Weights of a small mixture-of-experts language model, trained from scratch on English Wikipedia.
Size: 13 layers, width 384, vocabulary 32000, 122M parameters.
Experts: 32 experts in each of 12 layers, 128 SwiGLU neurons an expert, 2 picks a token.
Training: a variant of Adam for the experts, 5698 steps.
Below are experts of layer 2 (counted from 0) of a mixture-of-experts language model. Rows are named router (the router's row for the expert), gate (a neuron's input weights, with its number), up (a neuron's input weights, with its number), down (a neuron's output weights, with its number) and show model dimensions 0-191. Each number is 200 + 20 x the weight over its row's rms, rounded and kept within 0 to 999.
After each expert's rows: a language model's description of what the expert responds to; "comes before" lists some tokens at least twice as common just after its tokens as in all text. This comes from a sample of Wikipedia text that the model never trained on. Tokens count by the router's weight.

# expert 1
router,215,182,212,191,213,190,224,210,149,209,207,207,194,232,171,171,182,216,227,201,179,198,174,208,219,165,200,216,215,181,177,174,232,193,180,219,198,218,224,221,177,220,159,198,211,169,204,203,244,201,217,214,181,173,169,182,194,181,212,192,191,199,253,169,181,192,184,210,186,212,220,205,186,230,184,175,211,164,176,210,227,233,172,184,188,190,243,218,201,210,223,218,152,225,211,200,206,191,185,190,178,189,184,194,178,234,193,232,229,201,177,192,180,225,212,205,183,181,213,186,158,201,186,223,221,221,178,220,198,191,195,176,197,188,161,175,165,196,186,190,197,236,198,185,179,168,199,225,209,200,200,154,206,195,213,183,194,206,192,203,192,203,202,192,203,246,211,172,187,186,180,199,201,197,193,189,182,238,187,217,205,174,213,230,200,237,202,206,240,189,173,195
gate0,219,183,180,168,187,198,198,184,206,185,182,189,211,196,188,224,209,207,154,233,190,167,179,186,214,248,186,173,218,198,234,233,230,227,223,175,217,214,207,191,183,182,201,196,198,194,182,205,192,212,199,202,215,183,205,201,191,231,215,211,231,175,194,251,258,210,198,203,145,218,186,216,185,193,200,208,199,213,213,171,196,177,202,200,154,222,202,198,200,191,198,176,194,196,177,225,192,234,221,196,194,174,224,192,221,221,236,197,186,214,175,227,175,214,244,195,170,222,199,193,206,182,195,201,226,192,188,182,216,222,181,194,205,211,198,216,219,183,152,235,235,192,220,186,183,188,201,200,145,201,215,215,220,204,214,214,196,198,178,205,168,189,200,243,201,196,229,202,189,200,220,169,221,204,200,178,219,184,172,213,210,213,218,228,209,217,193,158,221,207,191,170
up0,164,215,188,217,212,194,189,208,207,238,209,212,201,209,175,209,219,200,205,192,233,227,187,203,195,183,211,215,212,199,209,184,181,173,205,222,209,194,194,176,222,226,172,231,205,184,215,193,178,217,212,217,193,263,177,186,193,203,197,182,147,239,206,158,185,191,231,186,225,185,249,209,201,198,173,188,204,199,175,238,211,232,209,202,201,188,220,198,192,227,173,219,224,202,223,220,222,166,176,208,246,197,193,227,201,170,188,194,171,178,202,182,165,180,187,194,232,156,187,199,208,199,197,234,184,196,200,230,191,179,223,235,187,162,232,225,206,172,218,214,172,188,237,201,229,231,215,176,220,226,205,176,198,208,180,185,191,214,190,183,233,179,179,146,200,192,140,201,192,212,240,205,212,184,225,165,206,193,230,191,198,206,202,205,196,177,189,218,176,196,180,180
down0,205,186,200,205,185,174,209,197,179,182,229,214,221,203,171,222,199,187,236,189,221,207,230,187,243,162,178,198,218,219,227,160,204,216,219,232,248,183,191,202,207,215,189,247,178,211,178,205,227,204,175,195,219,222,176,206,199,202,216,223,205,209,199,185,219,174,165,188,193,191,196,208,217,173,207,206,196,205,221,205,207,214,214,187,183,185,213,193,249,210,192,198,217,207,216,180,229,217,185,209,233,185,206,191,209,207,177,222,221,183,199,230,176,220,192,201,158,196,141,195,210,194,213,205,210,201,167,215,183,156,173,222,210,217,213,248,188,185,160,203,189,223,187,183,212,216,216,196,205,200,195,192,248,187,223,184,208,190,181,213,210,179,213,189,191,197,200,226,196,192,212,238,212,196,212,172,197,222,202,196,173,156,219,203,215,192,154,151,192,170,137,172
What it handles: Plural and abstract nouns. Common nouns, often plurals, ending a noun phrase after his, their, two or of, such as years, members, seasons, stories, time.
comes before: ".", ",", " of", " and", " in", "s"

# expert 31
router,238,188,202,177,194,165,203,215,202,161,196,226,142,201,197,216,219,215,209,261,207,160,223,174,208,215,223,189,224,214,188,195,196,186,216,218,196,198,147,188,210,205,197,217,168,189,195,217,170,191,204,208,161,193,200,189,199,212,194,217,206,222,199,209,217,204,212,197,170,180,230,214,170,185,221,196,195,199,200,191,215,186,198,192,200,195,197,200,211,219,232,202,212,221,222,207,220,178,194,188,208,191,189,184,200,171,231,194,235,206,202,183,181,209,210,243,166,202,185,212,243,222,225,169,212,186,203,192,219,195,209,220,222,169,189,208,214,196,201,221,216,244,183,171,210,133,205,233,199,207,201,223,195,203,198,186,168,204,205,201,218,241,189,185,222,202,218,212,182,213,190,248,156,182,233,204,197,175,189,178,179,205,204,194,161,258,186,191,223,209,199,240
gate0,194,226,150,193,167,235,197,198,188,209,237,186,187,197,184,212,164,185,207,207,181,214,178,188,181,223,192,174,182,153,165,194,240,179,199,171,171,203,229,193,217,194,224,219,223,216,236,201,190,181,202,186,212,227,178,194,191,210,223,174,204,202,195,166,234,209,206,230,215,181,208,206,173,190,186,197,203,177,222,220,194,211,186,220,202,204,194,200,193,215,176,175,185,198,239,228,224,208,210,155,208,188,194,186,171,191,177,164,176,187,202,212,213,181,155,185,199,202,214,192,204,213,199,192,179,204,183,199,168,214,200,183,192,236,231,211,231,210,166,208,208,192,191,220,180,209,176,200,178,204,185,222,208,188,214,187,209,151,207,181,183,197,187,259,211,175,186,197,211,199,162,207,220,213,170,177,211,203,206,196,191,195,185,192,166,227,185,211,207,161,196,216
up0,190,203,193,196,187,217,168,157,189,189,186,182,164,176,208,185,221,220,179,228,204,189,224,205,215,181,169,235,206,208,211,167,137,197,185,211,210,206,200,238,240,198,227,226,160,197,194,172,230,216,205,196,180,238,189,207,199,184,170,172,164,216,193,208,139,183,200,180,188,213,234,216,196,215,155,188,188,216,203,216,208,212,193,216,194,193,205,217,197,202,216,225,188,241,227,171,170,199,195,207,197,204,210,168,185,204,192,185,195,184,212,198,207,203,181,193,215,200,186,172,198,203,176,185,197,208,205,182,244,167,198,183,207,172,163,220,173,213,177,179,178,188,207,207,207,214,175,218,215,208,216,168,205,176,224,220,194,215,179,140,218,238,220,172,177,191,202,195,205,189,232,209,170,169,201,209,214,202,186,202,251,177,180,216,172,205,223,181,146,194,230,189
down0,190,214,163,185,225,217,188,189,181,184,196,213,197,191,160,232,196,217,221,182,194,182,215,189,204,208,183,222,219,228,219,202,212,227,160,197,221,222,196,167,174,207,189,218,214,183,172,184,217,201,199,187,221,189,209,215,200,207,200,193,220,191,213,204,192,162,190,213,193,160,229,191,213,187,190,248,175,208,252,186,203,197,188,272,141,203,207,175,190,195,191,197,182,216,177,239,204,199,202,224,208,149,204,191,193,221,171,205,178,180,178,176,162,191,195,228,226,219,206,160,197,186,157,182,190,170,198,218,208,147,165,191,183,182,169,202,176,197,195,183,186,197,195,212,192,188,195,195,207,179,194,180,203,180,184,177,200,182,188,211,172,185,190,178,183,201,174,211,193,174,204,237,204,217,204,203,225,179,227,200,196,172,186,234,177,169,201,227,186,213,203,195
What it handles: Years in dates. Four-digit years after month and day or in, such as July 23, 2004 or June 1973, and tokens in East Asian script.
comes before: " |", ",", ")", "–19", " –", " he"

# expert 17
router,202,181,180,203,190,178,198,208,150,204,202,228,208,219,216,175,201,198,178,216,207,188,186,187,152,214,198,210,241,247,190,187,222,201,196,214,211,203,179,179,206,198,246,205,207,193,209,163,236,193,232,217,197,230,193,217,209,204,181,155,208,250,203,207,167,230,189,225,216,233,212,192,196,209,206,200,234,217,187,191,184,206,185,234,212,211,191,211,244,195,211,178,215,181,160,177,223,226,204,184,236,206,200,228,182,186,217,181,183,199,164,186,182,214,199,209,195,183,227,199,170,212,224,184,209,195,227,203,217,201,183,241,188,200,196,187,192,204,194,229,216,208,184,250,194,175,208,246,190,195,212,198,181,177,184,217,212,172,181,158,261,186,210,204,172,209,188,182,211,202,221,179,207,216,225,205,185,201,208,243,202,185,215,223,201,216,209,215,200,204,190,186
gate0,201,143,206,202,192,201,208,226,198,162,200,204,222,208,195,228,217,201,213,223,219,257,210,218,255,202,211,212,215,212,204,229,196,224,183,205,200,169,210,203,200,167,171,210,229,214,209,213,223,194,206,194,229,219,238,207,192,212,174,179,193,203,236,201,225,213,198,171,202,192,202,207,200,191,232,197,204,200,181,207,182,221,145,176,197,159,225,192,152,202,207,189,183,182,179,251,210,192,187,199,181,188,200,187,189,190,166,196,184,226,191,225,207,180,237,185,171,187,176,222,226,194,222,192,173,185,209,162,214,201,219,212,192,220,195,184,223,192,186,210,212,221,215,176,206,182,192,173,157,195,215,198,214,211,213,215,207,144,201,204,150,188,192,213,214,207,193,187,220,156,212,234,191,191,209,183,187,206,223,172,204,207,202,171,180,221,202,209,184,185,214,205
up0,232,260,180,204,218,174,181,185,191,208,183,168,176,175,199,188,183,222,191,183,179,150,211,203,159,179,176,216,201,194,229,165,191,179,202,196,202,207,191,207,198,238,214,216,196,193,215,194,172,212,184,184,184,191,173,184,204,185,215,228,204,215,166,210,184,189,202,228,204,200,205,176,220,209,165,204,194,213,201,196,224,193,244,230,202,238,187,184,221,195,197,214,208,222,193,184,174,231,203,203,222,202,179,210,211,197,213,191,189,177,200,171,208,218,177,214,226,208,220,192,188,219,181,217,212,199,183,242,208,189,206,175,212,142,199,208,164,187,212,205,199,180,208,214,175,220,196,215,255,206,167,215,176,196,197,217,210,233,217,172,226,199,189,189,209,180,182,218,188,232,188,163,200,201,172,220,209,195,177,222,211,208,204,226,222,175,210,181,199,255,214,208
down0,209,197,181,230,156,237,183,207,209,225,200,205,183,188,163,190,189,192,188,186,213,200,217,197,208,171,206,213,172,199,164,225,231,231,214,178,204,194,234,183,195,206,194,207,210,201,201,195,208,181,162,200,223,238,172,215,201,213,229,201,203,208,206,200,204,181,204,204,200,208,209,183,179,179,204,208,192,181,208,172,198,205,225,228,230,218,198,222,216,202,200,170,203,198,226,206,213,205,193,197,157,189,193,203,242,199,167,172,188,185,211,203,163,204,248,203,211,212,218,211,177,208,204,186,240,188,236,223,220,187,196,204,154,198,227,220,210,204,190,154,167,152,170,197,223,215,178,188,189,191,201,204,183,198,180,174,175,199,188,189,194,171,203,223,205,203,238,193,207,192,201,217,197,196,192,216,185,189,183,217,214,178,184,210,192,209,200,203,205,231,177,172
What it handles: Role and category nouns. Head nouns after an article or adjective naming a role or kind, such as player, band, song, dancer, killer, case.
comes before: " of", "s", ".", ",", " in", " and"

# expert 27
router,227,223,189,215,184,201,203,193,180,164,213,186,206,196,168,201,185,193,212,228,180,183,168,186,201,157,235,216,216,195,225,225,220,227,181,199,191,182,184,192,234,171,165,193,199,165,217,236,226,188,181,215,202,222,171,177,192,216,217,211,179,245,210,183,191,213,200,152,187,208,181,178,180,182,202,181,179,173,186,185,209,203,195,230,212,213,180,179,198,190,194,193,219,207,192,202,202,180,193,184,215,189,192,191,207,233,201,167,167,214,217,182,203,187,237,186,238,201,209,216,197,196,209,186,218,196,180,222,191,206,206,213,188,179,233,223,206,180,157,195,214,202,190,203,182,193,202,193,195,190,218,201,214,235,191,176,210,200,211,197,224,196,213,197,195,164,199,179,159,188,205,203,200,227,216,243,199,263,165,230,185,188,157,226,197,228,221,206,189,229,192,204
gate0,181,196,218,195,205,226,237,243,194,152,231,201,184,222,180,186,200,198,169,207,194,191,176,246,163,208,202,184,217,201,180,215,218,222,205,225,218,226,198,182,176,202,216,209,131,205,168,220,223,185,198,200,190,199,191,196,203,186,179,194,224,201,235,188,198,194,164,139,214,206,223,199,200,201,229,186,202,232,221,171,207,202,197,204,218,178,207,171,162,213,214,215,196,146,203,182,174,198,218,173,163,202,215,201,220,234,197,197,176,194,172,214,182,183,211,190,199,188,206,246,194,164,205,167,218,223,188,175,202,184,216,183,205,198,215,181,175,190,207,213,190,213,180,220,173,164,195,221,215,200,211,202,209,199,217,186,161,189,246,187,228,209,213,202,234,192,195,171,215,167,181,210,198,190,220,223,158,202,173,211,209,196,186,205,203,173,208,186,200,206,181,212
up0,235,203,205,202,161,147,206,199,218,202,215,209,196,208,225,171,212,174,230,172,199,179,185,180,173,155,184,189,185,199,205,176,204,183,218,188,205,190,213,216,190,227,183,186,230,206,194,195,165,186,218,189,169,185,200,219,179,180,178,189,165,196,178,232,187,219,200,208,176,197,223,191,208,212,182,190,192,175,215,212,204,197,241,209,200,217,229,269,192,182,207,240,220,227,201,187,206,204,196,181,205,192,197,238,197,203,183,211,210,171,179,191,197,200,213,191,227,223,180,207,218,227,194,180,184,191,202,211,206,234,226,213,201,194,185,234,179,197,222,209,205,236,200,176,175,196,200,197,207,193,190,198,214,214,184,209,207,232,173,227,218,210,228,209,179,192,226,172,203,228,176,219,220,199,206,181,205,212,177,151,215,213,195,190,207,194,193,173,188,190,216,197
down0,222,200,205,194,211,172,192,178,218,189,173,226,221,186,199,180,203,203,195,199,199,230,201,191,212,169,207,228,189,211,200,215,180,187,226,199,236,207,211,205,212,212,210,194,231,198,188,182,232,189,205,201,211,219,173,169,196,217,205,196,177,199,213,198,199,209,168,200,204,198,200,232,212,207,193,190,225,226,215,205,176,233,214,178,187,196,152,199,190,192,185,195,195,192,214,183,188,187,198,198,148,218,167,219,214,180,195,178,219,221,195,213,199,168,202,174,186,181,172,164,214,240,218,213,214,182,221,188,185,191,191,167,159,177,223,207,196,214,209,178,202,154,185,173,224,194,223,187,214,196,202,214,196,174,202,210,200,195,188,220,185,157,174,191,230,167,208,189,219,178,226,199,205,201,220,175,234,166,214,243,214,238,204,196,198,187,196,186,207,205,242,192
What it handles: Word endings, percentage decimals. Suffixes and final pieces like -ensis, -ization, -s, closing punctuation, and decimal percentage pieces such as .5% in election tables.
comes before: " |", " and", ")", " is", " or", " ="

# expert 16
router,199,216,205,212,214,196,206,202,243,220,226,194,185,166,201,233,191,202,210,167,204,187,200,217,203,180,199,197,204,201,215,198,175,204,177,222,186,174,194,188,182,178,183,204,214,182,191,204,160,213,200,211,161,185,180,183,196,173,172,187,207,164,173,205,190,187,217,194,213,215,207,201,220,196,201,194,185,210,177,201,187,215,207,176,255,192,174,193,156,198,176,179,207,200,220,173,202,189,215,209,168,198,173,230,236,204,227,206,188,189,211,234,192,152,227,188,215,210,189,208,181,216,178,191,166,223,211,188,176,237,217,207,238,164,166,190,212,207,218,210,217,221,179,244,205,205,183,168,197,215,192,196,189,174,208,212,183,204,223,227,188,194,199,176,217,211,207,168,182,206,192,195,212,205,180,218,207,201,204,190,201,207,198,173,208,258,212,214,192,187,149,199
gate0,216,223,165,207,212,206,177,194,163,187,210,197,217,181,201,190,184,198,203,211,226,188,220,185,195,216,190,244,229,222,211,173,187,211,173,191,225,202,211,225,209,230,222,182,214,194,199,164,230,210,179,203,200,192,193,238,217,217,185,204,199,188,187,173,183,222,205,208,238,214,200,236,184,244,171,203,215,217,213,203,192,214,185,182,190,225,179,212,212,202,198,175,211,207,218,198,211,200,196,193,215,219,174,196,196,250,186,207,212,207,209,175,219,209,183,222,204,215,246,197,175,180,222,195,180,226,191,193,172,178,208,238,202,213,218,194,234,170,189,215,219,176,209,213,229,196,191,197,200,206,202,188,136,161,169,223,223,203,164,198,179,193,181,156,188,187,175,219,191,193,215,187,216,196,198,222,187,213,176,194,228,212,187,192,199,199,219,215,205,210,211,187
up0,211,209,185,204,202,185,191,227,209,175,166,208,214,191,202,192,169,167,191,146,203,203,202,155,158,185,208,172,193,157,191,202,206,217,204,180,198,221,228,217,182,182,193,206,171,222,233,210,171,167,207,213,182,192,214,193,206,198,207,189,192,192,210,204,214,176,217,222,184,231,217,188,191,178,226,190,175,185,243,188,213,223,234,190,204,205,182,182,169,167,213,209,246,210,197,170,176,228,213,194,193,197,192,206,191,198,191,170,213,225,200,181,180,181,196,185,193,212,231,197,216,212,191,171,181,212,200,188,215,249,183,173,189,191,206,232,186,205,191,216,212,219,196,236,191,237,245,200,193,187,227,181,218,195,225,189,189,180,227,215,210,204,218,204,187,167,179,207,212,213,219,203,176,196,215,193,216,217,206,203,215,201,192,209,182,218,208,209,198,177,212,173
down0,185,226,226,205,147,179,255,209,171,171,231,227,186,230,200,213,163,203,228,226,187,218,197,259,195,161,204,218,194,213,183,182,222,216,190,183,212,183,181,186,211,217,186,204,197,175,187,227,207,194,197,196,204,220,158,192,184,206,205,207,216,200,179,211,199,200,192,174,180,185,188,190,206,198,207,185,223,151,171,223,208,223,196,172,186,187,182,185,164,229,211,218,176,195,196,185,206,175,213,218,172,233,196,180,222,171,181,186,180,178,183,151,223,218,203,220,215,176,195,163,208,231,186,227,183,195,215,177,204,180,205,229,217,213,188,180,216,250,184,193,226,201,216,198,224,232,212,190,202,193,215,191,182,206,198,207,170,208,179,214,182,231,229,193,216,186,208,209,163,202,207,217,223,211,195,196,192,178,177,176,181,183,206,210,208,226,166,167,173,225,200,219
What it handles: Infobox labels and colons. Colons after field labels in infoboxes (class:, Born:, Coordinates:), country codes like GBR, and to or for after verbs and nouns.
comes before: ":", " of", " be", " to", " for", " \""

# expert 12
router,178,253,226,216,178,183,238,180,200,178,181,220,190,190,195,213,187,206,204,199,198,160,176,173,192,224,149,187,197,216,199,207,240,183,203,236,180,193,211,194,184,249,226,200,205,231,174,201,225,191,188,213,204,197,187,199,215,203,195,230,213,177,222,201,199,206,212,203,177,198,187,210,191,196,217,212,205,200,192,219,217,154,183,154,207,208,207,190,192,152,210,178,204,167,201,191,217,229,195,174,184,219,176,240,213,196,231,196,198,203,204,198,203,178,189,169,202,219,178,246,211,207,225,191,156,178,176,235,172,173,207,186,200,202,232,236,180,209,193,187,206,189,201,195,225,187,214,186,170,240,192,200,232,156,214,196,162,185,219,174,209,184,194,197,198,192,214,159,206,220,169,223,191,212,212,199,186,193,207,181,177,206,164,186,193,208,177,196,167,172,200,197
gate0,176,205,211,186,185,228,197,167,225,194,192,223,174,218,185,163,186,195,164,182,218,212,190,188,170,262,148,212,189,205,186,222,219,207,216,211,225,208,238,166,192,205,207,202,222,196,214,189,216,180,151,213,240,217,215,197,182,221,199,228,184,189,195,193,196,198,209,169,226,208,186,179,227,198,185,209,208,185,213,191,206,210,201,182,201,212,179,204,159,192,212,163,199,187,209,208,189,165,202,186,219,200,172,179,226,209,206,172,178,202,179,197,217,195,225,176,213,174,215,213,208,175,209,247,232,196,182,198,225,182,206,191,209,171,228,175,184,211,193,219,185,193,184,146,185,206,214,233,196,224,190,220,182,167,159,238,191,187,206,210,189,224,187,190,199,158,221,197,200,181,217,191,210,198,206,193,204,219,188,173,204,175,208,220,181,220,224,172,195,230,212,158
up0,238,193,199,212,197,143,195,184,179,173,197,186,252,204,197,216,211,201,209,198,196,187,208,196,235,164,208,187,225,180,218,201,190,228,201,166,199,159,188,188,183,215,184,158,177,202,178,221,188,193,232,178,188,195,217,220,167,168,213,173,230,196,183,234,187,191,171,216,232,209,237,233,191,205,206,189,174,195,191,184,188,206,208,172,201,174,204,193,222,202,175,214,229,214,209,204,155,195,174,202,165,189,186,192,201,201,199,231,225,163,225,212,202,203,200,221,187,211,186,227,225,230,186,178,182,210,209,228,174,205,209,208,220,195,181,217,212,187,178,188,220,200,220,244,205,196,199,147,202,194,216,211,213,233,235,194,201,184,190,177,208,205,227,218,180,242,171,185,210,203,171,207,208,180,201,211,164,198,222,206,196,214,201,200,213,185,180,224,219,185,198,247
down0,194,199,203,181,222,231,196,198,195,215,218,190,210,221,219,197,162,194,205,201,205,200,172,221,204,222,220,169,204,226,184,186,227,204,205,205,234,157,204,221,206,193,191,185,197,219,207,250,184,204,189,246,182,189,219,220,179,223,209,214,228,193,191,175,212,212,184,207,200,212,185,236,208,212,226,207,206,182,161,212,198,185,183,175,180,184,218,208,193,217,204,227,200,205,209,186,185,223,205,218,209,185,222,229,157,193,195,230,219,220,227,213,194,232,194,210,200,207,205,226,216,190,195,201,208,208,215,199,208,209,195,204,208,186,166,183,229,165,220,251,216,204,230,207,195,210,192,195,180,227,193,198,204,175,195,214,187,197,210,193,185,208,212,200,189,191,191,209,190,195,205,163,187,237,175,175,171,198,185,194,160,222,257,186,226,184,204,198,178,234,214,161
What it handles: Place-name endings. Final pieces of place and institution names, such as -ville, -berg, -bank, -ford, Island, Creek, Street, in locations and sports tables.
comes before: ",", " (", "a", "'", "\"", "e"

# expert 29
router,193,192,185,204,192,204,192,198,204,240,224,196,207,202,217,215,192,215,231,183,212,192,191,219,207,192,172,188,187,183,229,217,192,221,208,178,209,166,171,174,237,222,215,223,203,203,197,211,189,203,191,207,193,149,188,220,207,185,217,177,204,247,166,206,195,207,177,190,178,215,192,192,217,185,240,224,187,223,208,198,221,235,173,205,257,199,188,198,189,200,184,232,216,159,208,206,204,202,184,189,226,226,195,218,187,243,198,250,186,176,185,228,176,178,183,189,207,226,189,239,172,155,202,198,221,235,192,247,188,200,190,226,193,199,198,199,241,179,229,196,197,240,212,182,189,194,206,154,231,171,257,202,200,215,215,183,204,199,225,202,185,193,225,213,203,192,214,216,217,212,203,172,216,195,202,202,183,226,192,177,163,211,244,191,224,188,213,164,227,203,206,202
gate0,203,235,202,176,215,156,193,186,197,168,194,173,251,248,197,209,182,191,146,216,230,198,189,181,201,218,203,220,203,213,172,194,192,199,194,197,196,192,193,188,201,180,193,194,229,213,223,188,245,223,207,202,223,199,215,215,195,223,188,187,200,206,201,243,233,220,210,180,219,209,190,191,155,191,180,211,213,185,153,191,204,214,177,211,221,182,182,203,234,173,176,204,203,212,186,204,170,211,189,200,191,216,188,170,240,183,200,209,218,244,229,233,205,194,178,195,202,203,179,194,220,234,190,199,236,201,194,230,202,191,187,193,195,241,208,212,188,149,187,216,216,210,199,193,214,216,211,206,154,201,202,173,182,171,231,198,189,198,202,186,187,182,208,172,207,199,196,202,212,184,180,183,182,216,184,209,192,165,225,218,207,191,184,229,184,220,152,219,213,176,204,204
up0,170,159,189,187,201,244,214,191,191,209,202,224,176,183,185,201,200,179,234,182,154,197,204,221,209,186,180,174,184,190,219,213,210,191,194,193,189,178,228,215,209,227,187,224,164,201,184,211,147,193,208,196,203,213,182,202,192,189,219,214,230,184,210,172,175,174,194,216,190,175,204,203,227,184,207,180,178,217,242,192,187,190,218,185,192,188,203,202,193,227,204,178,215,185,211,210,255,199,187,209,219,197,204,219,184,220,167,200,191,163,198,151,209,201,212,195,198,193,219,202,173,171,212,207,165,215,199,187,205,226,197,197,191,161,189,186,203,257,190,171,192,186,207,214,194,191,180,183,227,198,192,209,221,226,176,198,202,205,204,216,217,224,196,227,206,207,202,211,169,208,218,226,212,160,238,195,187,212,182,198,199,194,192,186,236,170,254,172,202,242,207,182
down0,190,187,161,232,182,190,235,227,215,190,204,231,233,212,170,213,247,186,181,193,192,186,216,208,194,209,193,201,218,188,191,203,188,184,226,161,189,222,187,223,190,184,191,181,183,236,209,204,215,243,237,210,162,225,202,162,179,234,216,187,200,226,178,223,190,213,181,200,200,201,204,179,175,201,254,173,211,192,177,216,197,184,208,180,177,196,200,192,214,193,216,206,193,202,229,201,208,162,192,204,195,194,175,187,204,193,172,177,212,215,196,230,162,177,202,189,194,173,187,166,239,207,204,189,224,197,202,198,210,203,215,200,176,189,232,193,205,175,179,202,206,213,203,226,159,198,219,218,191,222,182,192,183,185,190,193,196,183,187,178,232,227,202,226,200,206,194,195,215,184,217,199,221,169,204,154,196,176,204,192,204,163,244,167,167,261,187,209,172,205,205,216
What it handles: Table row ends, suffixes. Line breaks ending table rows in sports and list tables, plus word-final pieces like 's, -tion, -son.
comes before: "|", "s", ":", "|---|---|", "W", "N"

# expert 0
router,188,191,165,205,190,220,222,176,214,207,200,215,232,215,224,222,209,190,190,204,186,177,166,225,194,185,184,194,214,234,223,203,194,200,235,172,199,216,177,166,200,186,229,198,206,219,190,241,186,195,198,202,190,241,166,217,178,202,217,206,200,165,186,209,215,205,205,215,198,171,153,205,205,220,175,185,217,224,214,190,177,242,191,204,145,205,199,196,165,212,216,256,177,159,172,219,208,185,218,197,189,171,220,186,213,195,178,192,198,197,199,192,202,169,197,192,208,205,212,227,174,195,219,174,202,186,238,181,200,219,187,184,203,210,190,214,204,233,185,190,211,227,214,207,197,199,221,187,196,166,179,212,194,198,205,225,182,189,203,221,191,190,195,211,207,196,214,213,199,190,191,253,228,228,199,214,199,196,212,198,183,208,197,186,194,216,167,193,219,178,192,220
gate0,210,195,194,179,217,199,145,193,201,197,176,207,200,211,200,210,203,175,179,189,221,207,212,192,194,225,220,171,220,156,175,206,205,193,212,242,213,175,215,168,162,200,193,216,206,183,203,184,209,215,222,188,192,182,221,221,166,224,195,151,212,207,216,245,200,230,192,199,186,210,220,197,209,194,226,199,203,235,208,181,182,224,165,201,258,185,212,185,232,201,189,175,219,226,201,218,157,199,161,203,214,187,190,187,198,184,199,184,230,213,205,153,194,213,179,165,190,167,185,187,225,216,183,211,197,222,191,189,196,222,226,190,188,187,202,211,173,179,166,173,187,190,172,232,200,215,207,223,196,228,211,205,212,227,181,188,200,168,195,202,215,200,211,187,208,165,163,193,194,159,190,175,208,181,222,196,197,164,199,194,192,200,196,221,213,208,179,204,186,188,202,174
up0,203,200,227,219,208,144,236,219,197,188,205,215,183,199,172,206,204,224,191,184,204,223,196,210,180,197,172,181,144,210,181,236,204,203,207,204,196,208,222,244,209,217,197,145,212,221,212,177,186,172,197,219,202,172,199,212,195,192,210,248,192,191,196,178,204,187,161,206,181,210,205,198,184,193,177,244,207,203,202,177,237,185,196,191,162,213,186,210,198,204,222,185,181,200,164,172,218,217,210,197,179,200,183,209,197,196,219,179,202,194,205,199,154,209,214,225,193,220,244,190,203,205,181,194,218,199,190,224,187,179,199,176,153,232,229,177,197,192,217,204,201,207,203,176,206,230,187,222,204,213,158,186,210,210,212,179,237,225,215,166,206,201,218,236,208,190,218,215,224,230,206,224,190,207,197,234,220,237,217,213,181,182,203,204,213,195,208,164,200,178,197,187
down0,201,179,218,205,224,205,190,147,197,207,179,201,177,232,196,216,221,197,221,201,175,235,229,237,164,198,206,229,227,177,181,188,188,215,197,192,219,194,159,199,203,209,197,201,188,179,230,185,200,219,199,165,230,188,188,184,181,214,209,209,188,203,209,220,204,188,197,191,202,214,203,192,218,208,196,213,171,212,178,210,228,174,191,215,185,187,214,198,166,180,241,189,230,227,194,208,190,221,193,168,201,237,237,182,196,222,176,212,204,180,185,193,209,233,200,215,196,165,190,215,195,213,203,208,203,222,157,230,184,186,197,212,170,182,196,222,188,204,162,220,189,201,199,199,162,157,166,240,187,164,172,201,211,201,183,217,198,209,180,160,225,202,207,206,162,179,195,199,223,204,196,219,207,188,164,212,213,184,160,199,168,226,164,216,192,209,231,179,242,179,212,199
What it handles: List and place separators. Commas, and, in, or, slashes and ampersands joining list items, place names and dates, as in Street, Belfast or Tuesday, 17 December.
comes before: " the", " and", " which", " but", " a", " who"